config.toml
d_model = 320
n_experts = 64
balance_bias = false
n_kv_head = 5
norm_eps = 1e-06
init = "normal"
decay_shape = "pow"
batch_tokens = 65536
doc_mask = true
Below are experts of layer 4 (counted from 0) of a mixture-of-experts language model. Rows are named router (the router's row for the expert), up (a neuron's input weights, with its number) and show model dimensions 240-319. Each number is 200 + 40 x the weight over its row's rms, rounded and kept within 0 to 999.
Before each expert's rows: a language model's description of what the expert responds to. This comes from a sample of Wikipedia text that the model never trained on.

# expert 44
Description: The articles a and an, possessive 's, and the closing = of article title headings, as in = Louis Bacon =.
router,116,259,222,207,205,199,195,184,152,232,164,193,299,232,225,249,219,104,142,135,148,210,215,137,115,117,201,169,184,185,189,123,228,134,237,235,154,259,147,241,240,144,228,149,212,265,142,147,277,155,149,224,134,226,237,232,184,201,164,221,152,197,199,160,188,148,125,179,200,163,247,218,195,247,171,197,184,199,189,230
up0,180,254,231,180,185,232,181,177,228,213,236,105,232,237,219,201,268,260,202,210,216,247,195,208,225,216,150,221,256,290,260,218,219,197,198,186,170,252,251,121,188,199,207,219,163,201,250,184,250,254,207,202,175,205,243,210,194,195,169,226,183,178,87,172,160,155,241,179,196,129,207,136,190,238,117,169,248,148,214,241
up1,207,148,185,123,237,265,227,185,225,250,164,171,209,171,244,176,157,192,211,186,282,214,273,196,183,152,210,167,222,207,147,283,182,212,222,130,252,183,199,242,200,183,159,181,232,192,204,241,217,209,208,181,186,211,180,184,224,185,246,250,215,156,234,152,220,204,165,242,221,242,181,221,184,133,258,201,247,269,224,143
up2,142,206,243,235,208,202,206,187,238,178,201,238,259,175,217,244,267,128,166,209,145,246,174,212,238,271,158,171,174,245,235,160,251,196,204,148,160,243,236,161,233,261,181,168,226,205,213,165,266,212,160,225,177,219,225,150,164,231,202,176,198,215,107,232,127,185,231,177,199,162,172,147,185,202,240,218,206,92,150,216
up3,180,158,174,239,231,226,245,160,228,279,144,216,260,215,196,147,243,259,176,161,235,202,176,172,204,189,290,171,287,211,149,216,175,204,123,161,217,170,252,181,214,204,177,173,245,202,183,269,140,182,231,203,189,172,178,262,185,227,188,175,212,227,249,202,247,221,123,258,207,169,199,233,185,141,226,188,197,192,211,203
up4,185,169,222,153,202,269,247,238,168,272,202,197,237,262,262,138,250,169,131,185,197,219,232,157,216,155,225,163,161,198,196,175,255,121,253,209,230,208,186,218,200,191,136,160,187,268,359,218,215,140,191,279,202,276,166,261,169,204,240,193,157,191,145,206,174,154,189,196,176,246,204,181,260,250,201,185,197,81,173,223
up5,251,182,203,217,232,180,213,178,243,212,168,188,232,229,151,176,181,218,179,231,199,208,242,188,209,200,273,196,198,216,180,262,174,184,244,239,227,178,199,196,193,224,234,192,153,211,143,118,215,194,245,206,227,131,252,255,208,194,227,148,234,248,228,171,207,218,153,231,160,224,216,224,183,234,260,237,233,262,240,253
up6,207,274,243,233,195,214,153,219,137,239,235,181,237,143,197,173,242,243,254,224,177,188,225,233,258,186,177,188,269,245,185,121,183,238,281,281,224,204,91,264,210,165,212,200,224,254,200,275,223,202,184,201,158,186,204,200,147,176,184,230,196,181,150,183,161,132,201,185,138,165,244,231,266,229,137,196,248,109,189,194
up7,217,261,141,164,132,160,237,267,187,167,249,187,153,269,159,245,168,264,214,224,164,158,200,189,167,230,220,254,145,149,214,218,274,259,219,245,192,253,172,192,125,142,217,171,143,171,259,172,201,209,185,233,258,205,202,235,238,206,218,139,130,222,142,214,138,239,267,192,136,220,170,140,195,308,162,144,205,244,178,234
up8,253,212,183,185,161,221,146,191,174,184,195,163,242,212,133,187,198,265,239,226,215,230,175,227,295,171,211,236,194,237,186,142,168,134,216,231,151,221,217,154,184,189,245,214,192,207,203,263,189,188,212,136,229,248,190,211,151,214,219,178,185,242,266,166,117,205,133,213,70,191,220,216,224,224,259,109,71,237,212,183
up9,178,202,211,227,208,223,185,227,224,249,212,180,212,148,206,175,218,232,172,234,209,170,240,228,203,115,205,165,335,219,201,162,142,263,251,276,180,175,169,306,130,220,247,238,205,178,199,293,117,188,203,123,209,261,125,200,202,167,170,188,185,170,152,174,141,158,176,245,224,203,245,205,223,155,260,161,222,221,172,191
up10,254,150,176,250,132,210,188,252,162,177,180,220,215,165,195,209,172,178,225,211,220,227,155,212,225,213,169,163,205,212,198,144,260,214,209,170,116,210,180,197,221,253,198,250,210,212,151,234,226,128,211,155,128,223,168,199,139,119,193,127,195,165,299,193,249,164,199,197,189,228,176,180,179,246,147,207,221,173,190,225
up11,149,191,189,232,173,178,205,251,210,154,136,201,247,204,245,224,232,177,180,227,212,234,169,199,220,205,249,179,169,195,149,215,198,199,149,216,120,184,207,272,250,209,203,214,247,150,199,198,192,255,196,285,229,191,215,205,169,242,185,236,193,260,192,223,217,295,129,154,207,192,187,204,173,128,257,206,202,211,245,160
up12,237,157,198,174,187,202,226,233,191,263,127,275,217,169,185,178,187,197,227,166,184,219,203,198,207,192,244,227,230,173,107,257,130,146,154,236,231,241,233,130,180,170,217,163,174,196,172,237,201,223,243,213,239,183,177,275,186,242,136,209,205,190,247,251,221,195,154,230,270,192,134,217,148,140,217,298,179,283,210,173
up13,209,164,253,212,215,221,145,190,167,240,183,182,242,195,173,220,250,245,222,251,235,221,236,181,209,155,164,133,185,214,262,168,167,215,246,223,152,201,178,202,223,218,168,220,197,198,208,246,273,205,197,252,127,244,109,204,142,165,181,261,176,192,223,182,292,183,137,274,230,236,192,268,157,220,238,195,172,212,187,170
up14,229,223,188,236,175,207,213,217,133,199,233,188,163,289,160,230,210,239,150,263,212,178,220,161,136,197,176,176,106,169,218,190,224,192,272,254,202,221,180,173,177,147,190,229,156,218,287,200,197,217,196,197,235,234,111,255,191,198,233,220,128,201,171,197,177,236,248,196,171,207,178,141,236,243,191,148,215,186,178,209
up15,137,187,233,266,210,195,146,221,205,178,172,234,149,184,159,212,219,220,180,156,165,225,179,208,217,208,122,212,163,256,293,167,226,163,198,194,182,181,217,175,214,249,197,213,136,205,282,172,257,192,147,205,139,195,213,232,190,227,173,210,192,167,238,237,262,164,183,158,208,221,180,202,220,306,176,265,156,127,162,115
up16,217,328,178,145,186,238,182,207,200,198,207,191,220,242,203,182,222,201,139,225,205,244,207,206,207,188,129,193,252,204,181,113,274,243,242,196,143,248,174,259,173,238,149,168,188,257,278,202,220,148,170,212,149,277,136,184,193,244,309,183,133,261,107,141,140,213,227,173,200,233,221,138,235,259,162,165,222,88,188,258
up17,173,208,213,231,203,206,198,193,214,199,212,145,149,220,223,205,261,236,219,216,172,240,245,186,194,203,194,164,272,137,248,141,290,237,220,191,255,276,173,120,224,154,101,151,155,223,269,274,202,219,176,189,176,248,202,184,191,163,208,281,141,215,147,153,210,154,229,251,214,199,207,102,158,197,141,216,213,155,140,170
up18,178,184,219,225,231,170,176,231,228,161,213,240,259,213,180,218,238,245,130,152,192,247,154,210,228,163,232,270,198,221,135,199,198,113,183,136,150,219,273,112,166,244,194,205,164,245,198,133,205,165,198,229,225,209,249,232,188,245,208,206,209,165,151,267,208,226,198,182,242,157,185,172,164,232,198,230,193,168,161,214
up19,206,158,129,241,181,217,166,208,211,216,195,230,311,212,186,174,187,218,261,246,223,216,169,246,198,171,269,160,166,144,139,220,190,109,252,204,189,156,194,307,212,200,184,260,255,257,195,245,176,170,220,199,171,216,207,240,195,205,258,184,226,200,242,170,237,266,83,242,192,233,207,242,215,181,282,181,232,208,218,211
up20,129,228,265,216,209,158,172,206,202,179,192,201,248,235,196,231,227,183,115,224,211,227,236,184,204,206,175,185,174,181,290,85,205,176,233,254,137,255,161,187,231,264,179,203,180,227,158,186,226,199,174,269,165,211,169,196,203,209,207,222,162,231,105,164,138,195,140,190,160,218,181,220,261,237,204,168,240,98,178,177
up21,258,236,239,231,202,184,159,197,166,272,213,203,195,181,206,144,214,228,240,199,173,210,292,222,214,217,197,181,235,245,197,225,230,230,273,259,195,223,200,197,168,178,240,203,143,214,144,265,134,190,174,116,173,219,151,217,260,128,180,242,225,142,190,198,233,232,187,188,110,211,233,148,182,266,201,159,194,199,102,181
up22,264,227,197,178,178,238,250,209,136,187,197,179,236,190,189,193,211,261,234,257,256,202,220,263,252,176,181,187,180,237,123,235,170,145,215,206,137,184,155,213,171,194,311,239,245,177,193,246,211,178,233,129,245,183,120,166,168,262,265,138,194,176,248,196,186,184,186,198,178,205,234,201,234,156,150,123,228,269,222,215
up23,192,227,140,134,166,184,246,193,205,190,250,178,106,162,228,171,224,225,266,187,168,152,254,176,146,237,273,298,289,191,161,264,199,248,154,166,254,203,240,163,166,149,211,123,172,183,209,231,149,230,176,233,241,244,254,204,235,223,206,132,233,231,142,238,126,189,234,245,213,225,194,121,171,212,197,221,162,251,185,173
up24,228,228,140,199,174,199,183,201,224,100,163,238,240,200,243,195,128,195,250,204,188,191,185,187,182,221,252,183,212,196,154,207,243,271,213,208,225,172,202,258,228,173,177,251,239,243,203,234,170,159,155,203,179,161,294,126,191,176,186,152,219,227,232,190,173,187,171,223,181,251,219,243,213,171,203,199,199,242,207,192
up25,153,224,167,173,256,287,197,192,201,191,172,208,240,225,196,198,228,108,162,209,172,229,172,180,157,176,214,174,213,157,235,233,227,229,159,171,262,254,236,101,176,251,158,146,189,214,210,202,254,231,203,269,131,180,252,182,157,208,190,221,196,213,160,251,201,183,186,190,195,176,181,169,138,161,152,252,182,152,179,226
up26,223,220,203,200,220,240,255,195,264,215,166,220,195,224,223,203,182,222,243,203,182,195,206,172,168,188,278,247,230,155,156,304,181,225,196,167,325,195,238,130,194,122,167,171,205,210,181,273,131,212,222,208,281,233,211,249,213,172,142,271,199,147,141,209,252,220,138,298,188,123,168,149,151,106,167,213,231,217,215,191
up27,226,203,194,209,259,218,240,205,204,209,152,234,225,232,186,193,159,139,155,245,150,248,183,227,176,193,210,217,91,199,228,230,236,126,187,101,232,178,261,134,193,216,159,156,164,190,221,159,248,179,261,168,202,194,224,203,198,224,160,238,185,226,165,211,244,254,233,203,165,215,149,124,214,196,181,208,181,157,156,252
up28,184,239,214,180,269,188,236,185,260,120,193,166,235,281,212,237,236,164,129,212,188,208,172,186,175,184,243,230,174,195,167,223,198,233,175,137,206,175,265,164,192,229,145,194,210,190,249,168,188,151,166,251,204,214,260,176,219,245,177,262,172,164,94,263,248,183,222,152,209,196,163,206,151,191,207,167,188,105,142,241
up29,197,294,214,152,166,248,225,262,132,208,252,167,207,264,222,157,195,174,137,205,185,173,222,208,201,183,206,147,169,196,180,178,253,186,214,204,205,238,192,222,212,250,163,113,202,237,290,196,240,181,139,284,157,228,176,277,223,229,217,184,138,195,142,196,192,206,159,187,150,232,193,182,229,280,207,186,221,82,185,229
up30,156,233,242,203,229,191,177,251,153,215,198,166,144,238,213,217,218,215,213,231,208,299,188,183,223,236,230,158,291,173,221,98,217,232,185,169,206,229,132,174,210,177,202,158,199,208,183,278,215,247,146,204,165,241,135,205,188,176,232,167,148,176,128,165,234,170,197,249,199,157,189,141,206,229,131,209,167,156,146,234
up31,242,275,166,201,158,177,211,244,186,227,178,197,157,178,223,214,159,160,209,203,177,204,136,182,213,168,217,289,220,238,154,159,240,286,173,237,197,195,192,228,162,201,232,211,243,169,212,138,170,222,195,218,213,206,188,188,206,170,276,109,185,201,157,240,185,225,253,192,186,235,184,184,202,194,128,178,173,245,144,255
up32,256,149,196,192,192,220,252,140,205,265,182,210,317,216,184,165,152,237,213,190,220,238,225,174,180,151,256,213,205,191,81,274,188,157,183,210,186,153,236,244,194,178,229,200,242,207,189,270,144,168,272,177,180,150,175,244,156,191,237,191,244,212,248,221,225,251,148,268,202,198,180,259,202,124,189,200,245,232,250,202
up33,180,280,160,172,223,150,197,222,296,223,238,176,301,204,169,228,237,255,219,222,197,223,204,211,137,172,219,229,262,172,124,247,220,248,160,250,214,201,238,236,190,141,232,217,225,216,228,270,159,169,244,194,221,147,244,168,156,283,187,169,228,211,136,209,159,194,125,227,174,226,237,227,204,101,136,152,201,246,227,163
up34,235,218,204,230,181,167,176,181,151,160,214,200,287,149,206,194,220,212,199,187,189,169,175,232,236,220,202,161,186,222,167,123,195,201,241,240,91,187,144,330,212,236,247,245,223,210,159,238,226,206,214,219,167,188,197,175,206,221,213,125,165,231,245,228,124,234,176,153,122,232,263,217,245,162,186,189,230,224,207,215
up35,216,215,185,198,197,250,197,192,204,246,216,161,183,218,161,191,285,275,192,236,182,248,193,224,150,156,217,175,226,243,276,210,142,183,185,305,231,206,181,181,159,183,222,239,168,235,191,246,191,282,215,158,217,214,149,151,194,107,167,234,212,231,135,174,247,121,162,293,205,160,232,145,245,198,117,167,180,238,116,217
up36,170,244,168,126,172,174,232,222,205,139,231,211,112,231,201,224,230,199,168,210,200,195,192,179,170,228,134,194,160,143,254,203,262,239,178,162,205,211,210,158,215,200,155,108,195,192,248,156,254,238,153,278,183,214,244,198,202,245,207,190,147,243,170,227,186,230,287,124,196,213,162,158,199,242,203,213,216,141,209,237
up37,208,120,221,166,215,139,211,240,202,145,152,149,183,191,156,213,143,214,201,185,235,212,192,215,201,107,140,266,122,198,176,196,191,190,165,245,159,177,201,217,176,255,286,244,163,200,146,159,208,185,183,172,247,194,207,188,222,166,163,213,224,226,256,188,211,214,209,166,209,203,204,195,228,181,163,193,234,263,202,133
up38,191,212,262,159,135,198,202,223,205,162,211,207,153,224,206,235,249,194,128,149,188,263,242,196,223,217,160,165,162,173,163,136,261,186,225,223,203,207,186,205,238,247,216,170,175,207,316,195,238,203,161,219,197,240,149,225,178,252,193,222,138,232,131,213,120,165,231,117,249,252,195,230,188,231,192,224,221,108,192,205
up39,218,289,164,188,209,172,161,232,199,226,254,199,190,192,190,216,203,175,203,139,204,131,197,256,242,194,281,259,176,200,168,197,284,173,207,227,174,234,228,193,140,223,235,205,249,213,164,122,173,121,219,221,173,197,310,263,266,272,252,72,172,143,187,246,228,223,233,191,184,234,188,209,212,292,195,210,191,191,219,192
up40,209,198,234,238,251,300,199,188,203,254,182,200,206,280,164,178,246,187,170,216,174,241,232,167,182,136,193,130,176,191,235,165,208,210,222,212,233,234,173,165,183,226,146,159,225,260,285,205,232,185,192,184,190,237,150,205,167,197,232,216,173,171,177,160,260,161,171,222,182,269,238,200,204,208,157,201,239,116,185,180